config = dict(
    n_layer=13,
    d_model=96,
    n_experts=24,
    experts_per_token=2,
    d_expert=64,
    d_shared_expert=64,
    activation='gelu',
    moe_layers=[2, 3, 4, 5, 6, 7, 8, 9, 10, 11, 12],
    router_score='softmax',
    normalize_top_k=True,
    routed_scale=1.41,
    balance_loss=0.00262,
    balance_bias=False,
    router_cosine_scale=20.0,
    n_groups=4,
    groups_per_token=3,
    init_std_router=0.0114,
    lr_router=0.00112,
    n_head=3,
    n_kv_head=3,
    head_dim=32,
    vocab_size=2696,
    norm='layernorm',
    norm_place='pre',
    norm_eps=1e-05,
    positions='rope',
    rope_base=10000.0,
    rope_fraction=0.25,
    qk_norm=False,
    attn_scale=0.177,
    tie_embeddings=False,
    parallel_block=True,
    init='trunc',
    init_std_qkv=0.0275,
    init_std_o=0.00539,
    init_std_up=0.0275,
    init_std_down=0.0027,
    init_out_by_depth=True,
    optimizer='soap_variant',
    lr=0.00778,
    beta1=0.95,
    beta2=0.99,
    weight_decay=0.056,
    lr_head=0.0193,
    warmup_steps=200,
    schedule='cos',
    final_lr_fraction=0.0,
    batch_tokens=65536,
    seq_len=512,
    doc_mask=False,
    train_tokens=331800000,
    steps=5063,
    dataset='wikipedia_en',
)
Below are experts of layer 7 (counted from 0) of a mixture-of-experts language model. Rows are named router (the router's row for the expert), up (a neuron's input weights, with its number) and show model dimensions 0-95. Each number is 500 + 25 x the weight over its row's rms, rounded and kept within 0 to 999. Numbers have three digits each.
After each expert's rows: a language model's description of what the expert responds to. This comes from a sample of Wikipedia text that the model never trained on.

# expert 16
router:479482500494503514511510514502478481487534474514516529497480517509544506534511488519521537473504550456512486492513538481537484517526485558502474529493511531503477479495504454502481514515461426515498530507484531525470489507460501508541500504491516539459502501479489516484492437456465514464
up0:438508471494521545469515523487513506521473475469568525540499538538533533479498511511487529548516502505495491491520514523491452545498462521522505503516519499500495467527546452480507456479497506520483472503494502500488514535496497518556485503487486517510480519505493541500503502470457476522
up1:491454521514548508502510502525460489522486512504496491534479520547494496495537509464468544516492476530465496506442500504527478477517489515482510526460442494510509505496529470511467478468482468536520502503518493520508512508531470433527494484443525520508497508494479521513560501505481494522
up2:491486504482490526508524512458500516470489480480529475492530483493500450473485493527418499550528513505521518530494535498493476465530515496529496487509468486507517487529456471518491463451463463540523510527491519505502462545472520523507482531534529518495473534497547517495490483503490509491
up3:548510496476478554505537524505491488487571455496527491523484512504501511479531453534494508480508495474469500493485488518520484499487510532523456556529462507498488485476464466476493477522498521515513466517500512535514472510535467467537463513481486525506503497450471530507499508493450486480
up4:466477485501522530541533474524514504478510540490505477535511517480555506528493487482501482475516485495553525514543499503465498490436519479486519490518485511540495509552504521482525511465469481466508531489528517475512504575491491498491498459510524526521525514472479484523529499447498497503
up5:485495528497502521507539540544517515530533495485514475492532508491502514514544529525507513494514501462510527556489510474506500528525509499562509512490494433547529498509513502507512518537476476467488520498499499541515481501523515516494509553530516522502541458539480513488549492516514557499
up6:512512542546529504469527506516470503540499525490517496523493545483512529505487521508553517479515531514492553523540573493489502487533466489484535491547550501524475507494490555506541533543516499507533526518531493504532534487499511533515525493482527502502515537490512499490483489489509509492
What it handles: Plural and verb suffixes. Plural and noun endings in prose, such as ies in properties, s in compounds, ers in linebackers, plus is, was, years, people.

# expert 1
router:500498496472489514449438475484530502488481468480503483516509499496449483528509526514468510507459502502474497488536481468458552502512486503481501505513529523460504507525506478522503487515526473530490528539477516496465477468472530512527527521539460519497501500519524471538486498559532541539
up0:536516558537481475501468530470519496480493463509466525492523530502526426488525541477493480525494492508468534468486499523509480525504502469497501454548506495453544474507490489474525502492537489502530484501544519510495510532530490491523482472531516472490478523494535493521527507530501464517
up1:518520508493448522495517480528524493535490498489498501523461532493486503515475463509495508523528525517453516480524511474513481556534508502477462491502528552540532493518508507547498544460515516530525547537495515503526452508490506495534538522528477523505469506534464500525535478506507519524
up2:494530504510486534468457498501526483468466495500520516538541546519499484506502481500471472526505481486506491510540572485486460493518499506489514453496533544513532485546468504527516511515478529510545458504507548506496508475515501546529496535474499529472481502527515493448489488503488519534
up3:535523493453488472494496480489474486481488537532510526537506543529517482496511551495500552512489495505457516444505458485501496506538516516484499466487489462487500533532523480493481530521487496508538461529540479502533493513504503499504529467554469497529471493508532476515476496500499506432
up4:508512483511440504497484484483516518507508441473547492510486535510511511527534515494512541490469431500548508490507517531492498534458509490493515525502492500522431509527507500520511494490512529481533468517474492499515511486482520467490488469548491483552506546513509526487485483450462493520
up5:511541487485508512493529502547517505503497470492503491519492469492477523515491449556480472480521473503489522519537500473456481518524546460493506534461561539489502508527557505476446523496507495532505458531529502502493469500496505485540486541518479490530516505518495526521539489506483514523
up6:499517501479541538487482479496537520474454496523483529531505474529491486524512506485465520537501503508519551480494468495492526506523435529499510506507509498450500527481526537531524505450493504523513496489533502527479478493440508483552490513523502519527520506472474458521566499476509489511
What it handles: Codes and table digits. Digits, especially 0 and 1, and short capital-led pieces inside codes, identifiers, measurements and sports tables, such as S0, TQ0952, 1.76.

# expert 5
router:468493543561471492526500501475490532473509471507469509490480508490516571527484445503520460472517474496464487500501502511485494483500511512494498491493491478496548482539547507497542480529468477495513516494497521465463514478550520477500529491468506431516497513473531500493530494531522480513
up0:475497493493534488472514503478507475495521530502472502496486479530475495496512478516507465498462493496519516493503494501503461502476489549485484565450525507490518485473558452452476501505494521488540515496490480523497528459479511489478533544499507479446486444567524519517481500524467493499
up1:546521458490485493503446525531473462489516508474502505468535524508454502499541451467540494466507454511520490501455507471495458476494493512531453503477495473497513494492479478482489478479529492541522506490560502561527519482482492497469468517518521492544496497484511516483488481517488495490
up2:496490434528505464497523490491487514481516503531491554502510532536516511490503521427515501506504480443527492482478528512488492483521494492515520549545507491520511504495522495477531516501531509540520490485568496567511495512516506526541484467517456504472503532482486501495530516492529507499
up3:556474464503496519459462527488513507493519500502516505474545506565482513504557517512529525454471505546465499497502486534471496534540481448464489540496511523523532494495496473512504493538526489528496485466511543545506487506527478488474493477507503486510489478495520538543495500499521499496
up4:511513530480498489493528474485453557497476477532501427525529507525504525491493532486466504516519510532483469533495474517510518509520515482494505539538524566469509520524474509522534493488524521529502545467532556498501489550517475479496489497497510481514495507538509501521464543494512492500
up5:465530487491526522500489478533515479504494504490523527507536533547550550459493508493495517551522475549480496462537496482518521482495515484463471503519470502486498453490473492515478498517522545502508536538522496511504458512501519479485498539508508483471460559500547494486511476498501527533
up6:540525506471524493479483534505485508501548488540474503533519491502481512551511466517502496532508504512483479486519474512530499462491545514467544553506471516539539503482486441477484499531487475502526500466479473518518499525521527490501490521458490524486529471543518471511519527503476465543
What it handles: Line breaks and headings. Line breaks ending list items, infobox fields and sections, plus == heading markers, opening parentheses and quotes, and word-initial d.

# expert 21
router:564458509454523520515524502468507518479519471502522472503515487499506521459461491538529492509480488519544434492523481487521501517462483477519519506502483503514482498487496480487496473530508544470504514458493471496467494495499560500478498513460498539529521490472563500488541496483493494536
up0:537451509489493491509536492498504486463467511498472496519506487514488500523500515477448503471533453532532518492509514488515518466510491495492515523509477491522553539457473532571448491481517535500516494468471497528503515559472519501523494505497508488521505514467508469488514526559526529503
up1:483502496521491497492494464505518454469514523507483500533473538492471493507499515456518489484517502487533485510523486484455500542518465460456535495527467528448496482489518499537472485483504445501461495477489573551513517507516505493494475496494477449521515497466533492458519482505491507534
up2:533562504451487537510480557533524469532538491534506499521522511493494508490532480528534504506486490529492492499494492487479513498567571488480484472507486507518504497502461511478525502524506513463505489490542505489511535469529505509466518502504503540447502526475473513529458527483494493513
up3:495475513452498500527529534516547458475465502478508482496530534501539502487528475496523495477513511482516497528474532486538517495510507535510484481513525468518515519551555512519486504510522490445472491482537532535505524441528520504467484501529496521562481509500526477489506531478525507509
up4:529501448461523512529520522550482535490559508499554479503498511536545495477488511449475530494472493514505521504486524448519501468507481512492533532490485452496493502480481467505517519506489521517515480472478478507483462497501522554518463477496524461516518488503517478449486517524514515491
up5:515507524529476553491525514475524512493543499496478501467471478523533501490541525559514537521551516487508476523518516504533471528523500532529559533443499507466517494545490493442506482526490512511469512486508493489530489488511492497498513472494498521491527476481509548501513509466541481514
up6:474540509505466505480547540498507521493502481548514517530514512490488495456489557556541500514517485505530500477496455509483519502545500510471513501482519558461534502529518462512510509509524509486504531492488496511528491505492535465497528510446499533533516482495548540534517520505533502491
What it handles: Commas and joining punctuation. Commas, hyphens, apostrophes, slashes and dashes joining words or following numbers, such as broad-nosed, union's, April 12, 1990.

# expert 22
router:481489483537537558489472536458501502489472497510497487509505495493497449492503508506451543496551523516536485522523499481498537469515520493513514492458504484516514497496512508474489517482533434507508440502515461498507509470489522482525467539500541510485467466475479481471474532490533490536
up0:519485542531478509537508476495509504531494496483502488518494494513473485501533526475485491480484531519447484556500489518562480511504559478567514507504514484528523510496520488529498500490545501500502507517560513512523500473486543502488463535518493485495471512515556521499517491556543516515
up1:533508520501498477420493535483474513493497560523520509529523478533464503483544517510489526457496497511490511527555499518516511480506508529507463496487531492508537472488473486447539499502488504515531496512496503520502463472495548490564465506454510526505481512510490511506471524482504526523
up2:512525525502467514468498439516516524539506455485526472530526487485498509527466562505501504518516539515500496489501502458565530492513515527506537486495486500530531526530498514501519528532533527513534499477504520491511509495512453477476496505489500517568484503544498478546478502505512505546
up3:524484474542543490530498471527525532482558504495542468538453484466478524486492490514456524491469494458515496524533483454468505497521521503505507488528500465513531502490467510531507475499496479531522487482520476567513520490489492492523480546487476509488498475514468500499543506523504546513
up4:510501524524516550530495447530476526459497561544511522504484488501476541496478503477460497501481523514511494508488453554471535487506502523510534534484474486491499493506491481486498491479515519533491516444541493505495507493501527511515561494548530532538484480484500502487534515494459533490
up5:514481489518501523533518471514482525556484465505552495496507509528512426528516537526512493504529523513473544523510529440523511492534516519490545498508494508491517495499503498503491523495514494530530521576530459489464530504499483502524477528488499475507472502494510494527522505527549532512
up6:543508505511508526526498519516497491509483493488501523537528525515528487497504534540510527525550480460460506521523506483512535537531530437498512505492509532510509522531513510512503509507518531460528554527480473474521510468542490509504519535486504529524487514498562511498494495511541538559
What it handles: Stems after consonant start. Consonant-led word pieces and Latin-prefix stems such as comp, reg, dec, rec, stit in instituted, and b in husband.

# expert 6
router:462529516475488514507495515520507471499519472492535490466487537535478511528479552478510526511488492468451495472473474508489500503462481499477472497518467514489500461506503499499493473553502428490486558508478476533491471540513503487531502489474529495506502530467487529497518517572490529500
up0:501529525508491490535525460496480524510512484544500492481475533507510544523471477489476540491538471473501490474550551488497519502524506487495476484456491538444491499496491445504478500496521523494456499454485512518503498472501476500547511448484490457514498460521498493468525500479507448509
up1:508496513549470519530470534538486499518507506517494488497512486537457526490527472477532544519504496555502482504517526510506497520481524471530489509516528484492485507513525503466461457466521490480511558528507519503529517557487482465514529494497504473518458525493505523496420507488519469514
up2:483532524544534529515550504504481522510503508533497494501469487500526539492445505500530528557512543518504508479493557512513557524545533531506492504491551480501470506505513492486516490493513527518514505531496471509495528526532519502479517492493509507478429538458509506493531463512490503505
up3:499489489479492538491527485545476477514504557528505459521507516535482484515511487438505487507471518500517495537506509514492505523443489492456490509522480539519470508501489506506521527504523481513515469493524490481485469480502544494506530493474573529504471511573495498468482545493509487465
up4:497494482505487499471532496485486440483491441484502515465483480522504510471487491466527448535538481474494493503514541510480470505496517451484450503489514504521487496482455492526542488488535535464486489506505506559558541500511509504527499533533470508513453508489528508498518516488485536507
up5:510462481478479528502502484504466483479538549499500472510511487537464474536492547516442524484501484499512504541501514516520491536505477505479488514515535513456475479507501525509485478541505515544506540558543494468520480467526474540515476481512493481468524492486516453510497496482496502446
up6:458515518560534521560462513472490479525531505475481537511515518470496522496502497508514541478490542509483503461503523489471550501525529507489523547524473523520513498476489511518533506486508481543483506485475513501505543468527522508496534455522470504490493537495451512467499509518538518530
What it handles: Digits in numbers. Individual digits and decimal points inside years, coordinates, scores and table statistics, such as the 0 in 2004, the 8 in 1876.

# expert 9
router:531452492533499485484506452500503472524500518493497464523466510479522490447514518490512493525513514557440528490478453533472502524525479499473541474502502490496518498509480479507501525534521533466541470518503533492501501524535500484458500480523485478508537523487481498540503565514463494496
up0:486494503542462508535496486474504525526491491483519491535515531520441514495513476510526554499555468541488466489519509489483499519539522477521469468479507520533504460530528528534518493518498487474520470540521461532448488497498539510485516527526511528497481481499522481494481526526504538536
up1:476470527536445503499509477495470550464535502510519502521535534475492537517494475507508464425511465468513487540536491503478507510489513535497517499507525497472496483526482505538545480501486572508536523530500514493501498515544492495508467513556487489501489490506500495498500504454522522485
up2:479518477496533454501475475499504490462520475485496492481494477507510472503507486575524503495516522475493530536491492514491518509497500488547496529550492526496541528532519501486523527543472512489490506420538491499534507501533488461497487503484525487518497479512497530445502525519444503457
up3:513514502530512556489503537519469484555563497465478479483519498518541486487481489530500485482518498491484514537500497473549507505483496491510528469527494515489502502510502473476455516518498477455498504468508475527454500495494515458565502505476514491440505512506439516519521512524473467497
up4:519492515502502521504543467510454528502479537483494482514520499498528515565478509480530496545503469499474541542493511498468505485538523526492541501505500466509469493527539453558464488481540499556515513510516477525505475508521479477509497516512501524513541462481516545488509497493468496469
up5:523498490494526491526477480498502501474523500508591495503517495496527522535514552578479497468515505483470479535512533529534513507462507495517543494506505489481489511525516514542484536540493514480484475522502526553477493505501514511517471459478536479509501515518520516475517524498523484545
up6:488506517505561568491498539474449560474504492466492506524521465516509503483464527501477486518466509489463518478508559501489509463485495486534501507491489476492494496492516492540505442551497508501521523529497502533507509491521518534510497513495526508472464507503525520522476535505492558485
What it handles: Articles and determiners. Function words that open noun phrases after prepositions, such as the, a, his, their, its, and the conjunction and.

# expert 23
router:483483503481513511443517441482527507497479478564493504475488471498528484497444509499480523518507522525497479496464518515547491514480484539522500473528465516519485525482524482519536478490518554502557535481508508519509490540485468518537504519535491514484474513452464521501484520476480494483
up0:511526489512539533507484544532472526540514487554512523507491533523497522502430500507516508493522504479510494487493534496466485484515507497546519459492493523502520547484470482510498460522515530470476559489517512496538521456520523494506502521512528499499477481500528487521492494528485578473
up1:497515501500522497521525468465469549446491489462511504512492516493542530546482493557465502517508521502535527532494522513482482527461537532493483530545504502473483498547485494443491494512500518518495534461530514518498506517555485513543528478486462486505517518504513477487533469496487481513
up2:494541530476509550478491489478516506528528477557511450501495478504485511537494530502480483507468514541495499472535481498531519478504514489535516493527483526545559499507495491498488469465466491487495512494520520445459490505518510492542535528522476535525480456483513507520501529474462538510
up3:500543517472522516484512508511458483454547516491534457489496527522536492556501495534543509480497550553503471508512480523476509504513524534495488541532488554495493510482514489471465503515516509527516505501478500483491559508492505548496482500509484503466480508525490480508537537542532521485
up4:542505450517537477508495483459548520497517510516500523506530472483509465510519483500514477478462509460538462556517520516491467494486514481512518507510507496519473500515447553485469542519466478497482493451519510473514539529487554508492513470486506510529483482477478524490537509517487529517
up5:536478493480541504484521496500543494514488494506507463496497470515497498456510514498504490513496484482477458504486495480502433527531429518525530463536525496483539510530535469446478524494509510480512528496480507488530489517504539518515458523480508486481450505465540491500497490453516460526
up6:490510472481501489508493498486494453485486540522487511485510510537444514518524489512522519485507447468552496527527457519510491503493486545471534509514472540491513494470497492469475557509482506470520504429509484563525502505434482520518540505514488487508528487466513499501509506499493508525
What it handles: Verb endings and prepositions. Past-tense verb endings and following prepositions or auxiliaries, such as emigrated, considered, remained, and to, on, in, was.

# expert 4
router:489470487527487486494469504478512505495488527509504501500480480538492514471503508483557532457513550503512588518513501494514503518491536500513502478517565492476457497484469521500531509496470478474496524539512483559483495520480542482513490479540462502476478469478453489513503486495479495464
up0:554471524492501478514515502536536499530479470529513481558453471530493545534480459511491484510515492531493540516517511499548500507548519498512499529544495466499473555494485527502559526531520507497530473533536525487488493487491519497475482514516488504540467493515501497515473499470520501503
up1:501513517508519506469494505489505465506540534531525507542489520526514491511469511520531534514514492488520485492560451511513522526572497482496457446546542515504501519465503489488477522548479511549518488497462514525501474510547516524512439520490477510512493502478487514503491513518507506528
up2:547484478552536503503507509500544527510490461528493578495504496562505460476520486485484497512484480467510496520507525481498455528490493498515470492503520491488487507502497522491504467533496492533495506424493488522535494500534511483501484504514466496502508495523489482552548538486504533546
up3:479498521518498544479511517496514512478516501450521528500487524487544499530499469503507531485490437530545455503485506534499483477494541510516475524507460531532497456486510480513519480511538507461486499474566480520504500489505512571543517527524512473491495498502505504551520508499502478529
up4:480498501512504560519503513499479542506517481515504504483520471499538508513506506495462490547539465493497536497489505516522496523531481488552536494455521454545502495500541533498504502522479490530490543559509532491468504509476477534487454479530534465492457513492476497552527482496504486498
up5:483481514527526527500512506491506488519518521517504461506499485570541495497501521488508510475471477516519536532491486487512496512515508526522496473488560490487483533487495438449514466423526510463520491507507498520528496470555496553500513510497502483547493493501487549482502503509487543515
up6:474492520562491524498468496469527501468510515487491500530490485537490530502523513535504532484486502534474488492530502553480521508519484562473491525506496465460505472571470511462530529501513473492510472512530489463509488516489509548541525528511487482492474526528473500504505518462478474482
What it handles: Word endings and parentheses. Final pieces of country, place and institution names in tables and lists, such as ium in Belgium, States, University, plus closing parentheses.

# expert 8
router:506557498483504493564506513482461496485542502467489505478510495466530499528522463518462542518552464503508451488505496521480540495466474504490479504501470481516497481508527523493492481501522502497462472519500536496522543438511517486501491507526511504511476491472513459514454478465548517519
up0:483471501480484520513493479507510501522548503426518500487559477493521504529536474547461480510516505502529512504523497499522528528519500530472498492449533455486475519512496504510491502512465485509499498534536505486497461537529510514518465536520484493564479497474506501493560523482478491467
up1:479520510524480461491496482563496491543522470467489497510508536510474514523528509470514530520461504515470537519493498484466510519528483489493503487541497488482496478520529467510541502543519463517522475509507520524444514489581469488444503517484487483511530529514467511490504457516500501492
up2:554489490519540511538524511480502524496520535507550525511516501494565527503491555502510498533533523505494469488476527524493532503512498546514519512530513500534548501481565495522519492510513508475551505519531519529477524516488533491490465487434519509504518496508545521504478497501501513497
up3:547501452506482503519531478502503520531509524482518525524526512473492506530516497484498508473479529502482489474463498504512511508480505505512499509558505474528493511497533469492465519525491462496509513519477481546520530488533506548483453505442468512501511522516518523436510509464531578501
up4:521569485470480505503500514497536487446520468461498544522513494540492533526489464477496486462518496507526443485488490495502462488482437497475535497509503509552536486474481498485499491513500465513467460450547518485453486479541494514497489513510492484514493528495499481521482509493480501501
up5:554498479501531511491499505496506477498483504501508513493518492512516533495506473507522512495475447506563520463516500525489526460476459541506477484469471488504485484510503477505495487489505480485512534563520543496555451497499516532498483546496506464533513480475506512542542472477469443505
up6:499504488508469540478518455496525492533473458493534471479508529449540537496510441502501487507531512529485499491482489534516458511510533505552489496457487518522520477541510469487480521530460495498526460486497545490488519521532519509517501514471506520521520499518468520502493503500574491482
What it handles: Name-initial capital letters. Capital letter or first syllable opening a proper name or word after a space, such as C in Campaner, M in Mrs, Pr in Princess.

# expert 17
router:492488485490492468539522553522496528539520511474477476516501534528499495472521505533513480526495504496503517511469483482490434512497529475511454500454503457465461538490536507506489481471496534474496485522513443525551501536504499487452494436515496499484507475532501512510520524506523492509
up0:543521504499465519562539525554502451476509518507477494509485500495468537506542518462483496490481469516555497505490528511494479529532479507490480524520487513497527510492505489459474504462481497525479427482480515520526474511512489516483524472468557492508532492500527458503498506534493487492
up1:466478502515511527531538503522509536534523520562497522505522530518491518494533516532482496514549508487520509524495499509446478526511503527515541542504514524508567504533510484510518483478520574488495504481535509512540507547478513487508484524545460505533538484509495516498502504478517501507
up2:469477536515518539546488477488520520534515531541467513500487476539518508469503466586495499517501465484470524477512527514502462525510523515500502491502530512508512522524521471529531519501515465500517497520529504521505480500528462489495506517536446494550495506491523468499557522516511534506
up3:511465489464514546518491547494530506557494507459522531480477470489496487525510495523496502522512513513496506550483505526523467551553503489506548505524516517514543521503513519510517511462495499502501496499530529506527539518505502483476486562528525518461445454508483516499509516479544517507
up4:468490492533532528493522479485482507523521509482511470516500501488514506477512512511528519547503531499511478535473474524493502528477532441485512517496505527514500538561503517475518510486493488525517512550517494542584511539532504470511494483524495520498465497556536493475489508458509541505
up5:547461524493474471498516504545532481465487476452487494486454521523463481490498505485488506510501488534458488440448475507521504509496457492478470450513481508483552500526513501505507512491467521524523495511471483531521506501504498455445482483511529513511476523475513488527543475474499530496
up6:514473491472483468482516464511514472524486455506517505492508485516513504515485520486478502525531502507548515532505514533514553542550518487474481524499468547459482516468543493517507550494488468521494522513481518506527534527497511461507502505479538531552497482541495516452515526500554489502
What it handles: Proper-name endings. Endings of person and place names after a consonant, such as Harvick, Habakkuk, Istanbul, Berlin, plus common first names like George, William.

# expert 7
router:513507521543525526507476492472459460519528547490463486497468499505503527491506548498482472484457516521480500471506541457429510495496469490485543533496519488465532516556490494520473536462493526527495494491503491522501545474496482468496538485465499499473514503492534460495509496501503524521
up0:508501506492502565479455528495505498473539524469518511497490459518491502510583500516511518487525516535507538508457531494485472504515504482544523537426545498505531503537530498503522513486521512478470498509512518524527466476494510517487520490532534513522465505522520509524521487473525506492
up1:505471526514542530528481479471494500516525508479493493490518502488488529534564488544495482543501525512504540526512486505489550492471511512494513515509446496520475525499479503470534521523472481502498554505523526533483509484557552531522501496463524492503520455498513478500514517518535540460
up2:489497561533496491494545504515479508495508480454555474494480515492502526499486499481466485558524504469508507468532486462517477513464522491454515514550467507465530550492483476518505521497507493494511461510508516515464531523515488475511531460500463511517488468524505526451469495492479539506
up3:493511527499547509476486503508472478548513487520521502513517502527486526467496490546496456469492523481477492501496545449483490500493490457488537523526539523472533500492518485444516528525490489477485500532527495497496529499485462522532471477491452462500513507486512523475505578533476492475
up4:472475491485507502522494522456492524510458476451479517539484477539454518502508519544528522525496479472497506495506496515506488497493505430559498511473509477481497512479548516516518478498494488478463528483502476503513491525499500479529460504515527495498442497522512444465489477473547538525
up5:515505500486502519510517489508499538503478469520545493513483489518473534508534507533479531535542522543506537505503563546478464459472523497509520498513538496490516564494492483503524477495478540510529536505483514460502552489453481476535520514497483484472496472460521491485487478507517527521
up6:562550531465490495481477501435481490511475514499477491562511529479547454521502514489456483493530509489518522542498522494537498525510535520488515488481517498496529508506526465511463527501485509524521502516467500492483514536471507524481545528532520480532494501472491462495475521517521534482
What it handles: Table pipes and w. Pipe separators in wiki tables, especially election and results rows, plus w, W, Sh, Bl pieces inside words and names like Kenwith, worldwide.

# expert 20
router:479503439529527475512518503510477536514490505469509476547522478521528494474551540505511514480527463468528525529524552519524485493493507525550480479472486461521483456492495517525462497509488504474534493473474460462486521499488502503435493492502531466488494537505514512504529503494470495496
up0:515525452517539507525503488562517522500525506491474503556453509512486523532519548524512504551528545496490544490496508512502520519510469498492516496495503504529508513513461549525502526514491487490531482498530515516510475505563509486500481489498508458467545502485511480519539564516520508501
up1:518501527500531489474467483484502481500538490501519477517480501470528564551535487492522506506536509506528469546468499498527505487530523497478476509488469521510480506552491475489500494507490491454550477506549478458493518536475500517529475485503548544526523476503528495475535519476532529484
up2:492513532535521500519499525506520518485514489488497544481500504516530480489499516517440491542497494458471464477505528482523470551510457552534502483443480468475485496515558511483488461540498503538524528495509527483502467459503505513501488499476536487539461510466501534514517497508521525506
up3:497503439506521496549470484516497513555533489488505483506492491549519533490457482541477496504499485497458469475481506503502497510505525514516530483533517485496469471539549530492476485534490488498522510493497536480535539478553499507488516473492488486548473538493466533493485514496472543457
up4:501504519534483505507524472500538479507473488479502509545514512514483509490501541502459530470570490487523475500537505490517524545502486484483515491466483515502516531509531516516482559532480517492509512531509530520484483509572528482517519495493516578513499541496498519524475532544521511512
up5:480487548522459491466514484529537490505543530485470530519491524522492530471523567520515501504522441483513499494523500551496488534526509460507544511480540471514514470510537529508483523485510508525534470515505531473523529498505542468512513506479507523518515510512489488475491510468455499469
up6:498503490471521483503524492488503528503524475499458550487532513503562505477480500514487549512542447501508494499488563502491498507528481498525540506528517466514505456490483556514501503524460561433508502515534522505460490509507515473502529517520506480542513499513504507500524506517510498461
What it handles: Mid-word syllables. Middle or ending syllables inside common English words, such as ir in requires, im in sentiments, ar in headquarters, er and ing.

# expert 2
router:485513516486485503489516511505558505541476500558494504507529469466479486539517466448491465505521484509506515506472470502512536512517509528509520488510525487470483523508522518485484522474521519544501516501468460490496541498483493478439512543489482470497501541517411520504487465484498502506
up0:501524476536504522499564485522492529523518479454581513502490449478497466506502505490519490492500448498497535507519507503520503524488510521515506453507511526510522525507517426531499450502462530519515517489493496490540487479490497492478493493500498480504527528474501549465521489527461481504
up1:539526532521529481481516484548518478476517492517489503498486521495533546524527492482524484499473511521547535535495529522480458488492520538509521491502506497457498502517498536472506508489520506520511494477552540499483506471444434468504511492464526486542518514549491509506504502462477476540
up2:507450519482499527447491530512500490524506516483458535545518514479491499507506480497482499530501510509467477519517477538524465538538466523476546473554503483508479518505460465464522515520480488513538513489491517459533526497515456489522489508511504546508497519563483535511501484473506472507
up3:532538479535482554526505486477511519527547502543475521523487539485486490516476518506503512511536516569511475526473485522481535521487530531515514442520517515487491451523496453512535486478482461502514504509504495490491494505499526522534514528505496546458530489492500514466478533483526485484
up4:536497521535466523502466508491494493536502525546519485531546473509555517498554488509517497523537510537532513521506505501509500491506521525483533503498504483516539483463471464504500509523483511523531520510516525523543554493492483463528521524542493476521480517495546515533524549472491525470
up5:512557528472486481469504511496524482500446494516524537492505516538516501526535508540526526494517491491518486499477544489527535543507490496480527504524490515536488504528512484464520511544521507456537528496463477512473518456547515487536514501504500513478503497538501513501534513556554491467
up6:534504496529526527471521505533489503488475504507518498526517505515484524514484525503511535484485498520475523507456482495461525455473485472475532516491492492508496515505462464503513529493467494511510528499497520556472485509495472462498545511523527474519493543536472476515483571522439483562
What it handles: Capitalized word openings. Second or first pieces of names and words, often after a capital or a table pipe, such as A, un in Plunkett, ub in Eubacteriales.

# expert 3
router:512499495460520499523501491519455529477482451500547430498484527451472493505516513507474498537487478471513518511525508555488524506480549507506481484534488553481508513469498512522510451508478507500507489511504457486525501528520500496521526500500475527468483526506480457503452454527524514522
up0:457479467512525544503541486515509540537506507524523485532477522490518517521533501553513504486514469459524497464495511500503504509513466506489503453565484498517490512491469493520512496510447532504525480530514507487485488558476513486487440492550446512508517536483500507505506528511530491489
up1:514497501471536553493524526481484515546507484484485455488480529511452512461513502537492475516498494507513537507514500534488478538497475487504524542476508531518476495471542514495503489535475486549520481514567484530525521458505464496485499507506494510525446479527541516496510487475510547480
up2:528485511459524496477514439491503521485508506502504461520483485528486520524552462500509544500496465549504525467528518463485492483491497543483496491546470521498513449469445501499533449503471511518518520518563492533534513470491482520483519517525458519506516490498499502498491531510497522500
up3:550534497497486473488538500507479526492478460474494478514481530515537488500508459492499536479508467447466492550504498493484504515518514485457531521513450525501451506468505521466485556516524518486473476557501492495504515478519456518492496489518574490492495480499477512500518478516518494479
up4:499488512462537498503542507521489532549534484537470492537502507519500522473491501488457531482523474489500536493500541499466543511536532529479503493482453531493512496525505514494505480494479520498515481470496476521460475503490470526517467495469499551513522498429467506500522503496563516468
up5:499545497500499494440470489528537509537501457505534528504516478517496515522501497489454541490491507512524493515533505488497491509505529487479526528540459498520520487556459504504539431521481497510507539527477464530494514503534534490474530492517512523487484475502485470460461484464522471494
up6:548506536506500472514470529528519459520510480484509490562516481532472517492556477507480513516528458505477494504512488488444551501523501520525488477480518513507497527509460503477466500527486531517541479545508462509497484475507458502484525533513507552492488466514448485486489483475509525498
What it handles: Digits and name fragments. Leading digits of years, ordinals and scores, such as 1989, 2nd, 1–1, plus mid-word fragments after a p or capital in names and rare words.

# expert 0
router:519490515569481492486519477523528499527495449463511503492466458496490539485452510477503479498486457528504548525495473455500473502465470482491498482514491521519502550523451450529531506496534523527510516463504503546499505492503498450513518523499510526515493514531483484507517524512479468524
up0:525471490516499471480494458510534445504542494545460466555462483515488536520511496514563440479475508456471495530515514486466448498549512509497539517497494503484494526500462498525495478500496476486537493516504526469498512520500489499552505474459484504503499492487489521505489477499492482487
up1:444524490474502524501490523500517523509498491469484483529500521501509459541480514493526528518504518509495539455483503458517478499476533548493478484463482462530517433489496466510501516487510523491498489435494503528529536489478508527524478504508526552525466538546478524463504503505486520511
up2:497502498535443538509485519520486531516499522542470452527518493534488546504513519498502478491525546500473510504475452536503482542457509506500534540482528526469507504526510478486508497496521535466501535493565477472479491535503478487535477497529507508507501533514486528510551534489496487512
up3:491519473475455468522510471508480472496529492487481502496503459469471482540438542480458504475484520487486534496448493491504455494445502524526471512531498495538530493537487520478485501491520460526481527472522503515489488485469481482519539496464537471489514519498463491448484526510498484501
up4:498485493516503496499509474487488565527516497514544504520494497502521492525518497512485479497521488498511514529508503498523531453532470507547529492591494514438520537533465476531487443503487505488523539476490541523517502457547514507508511486492486516478470501483541490500482506477472500485
up5:471515510499491482462480542494465504484535497514505511519518490553507530528445468536469492493496502491498495495530526493450475476466478498501508514486538481537472497538561483535487508554505514466515483520520482530436548471539508516508488478488513513526507501509483519464490532477485495496
up6:516513513540493500480534555495491535510523517524491522498467528521479524553543459477505501509453512513491507519456511509489512507535486471507487490531512515501499543502494474490554522518484501512515468509484550475460479523561524485539531496493510533513519530519499539497521480514447522505
What it handles: Prepositions and separators. Prepositions and separators linking name phrases, such as of, at, by, the colon or pipe in infoboxes and tables, and semicolons in lists.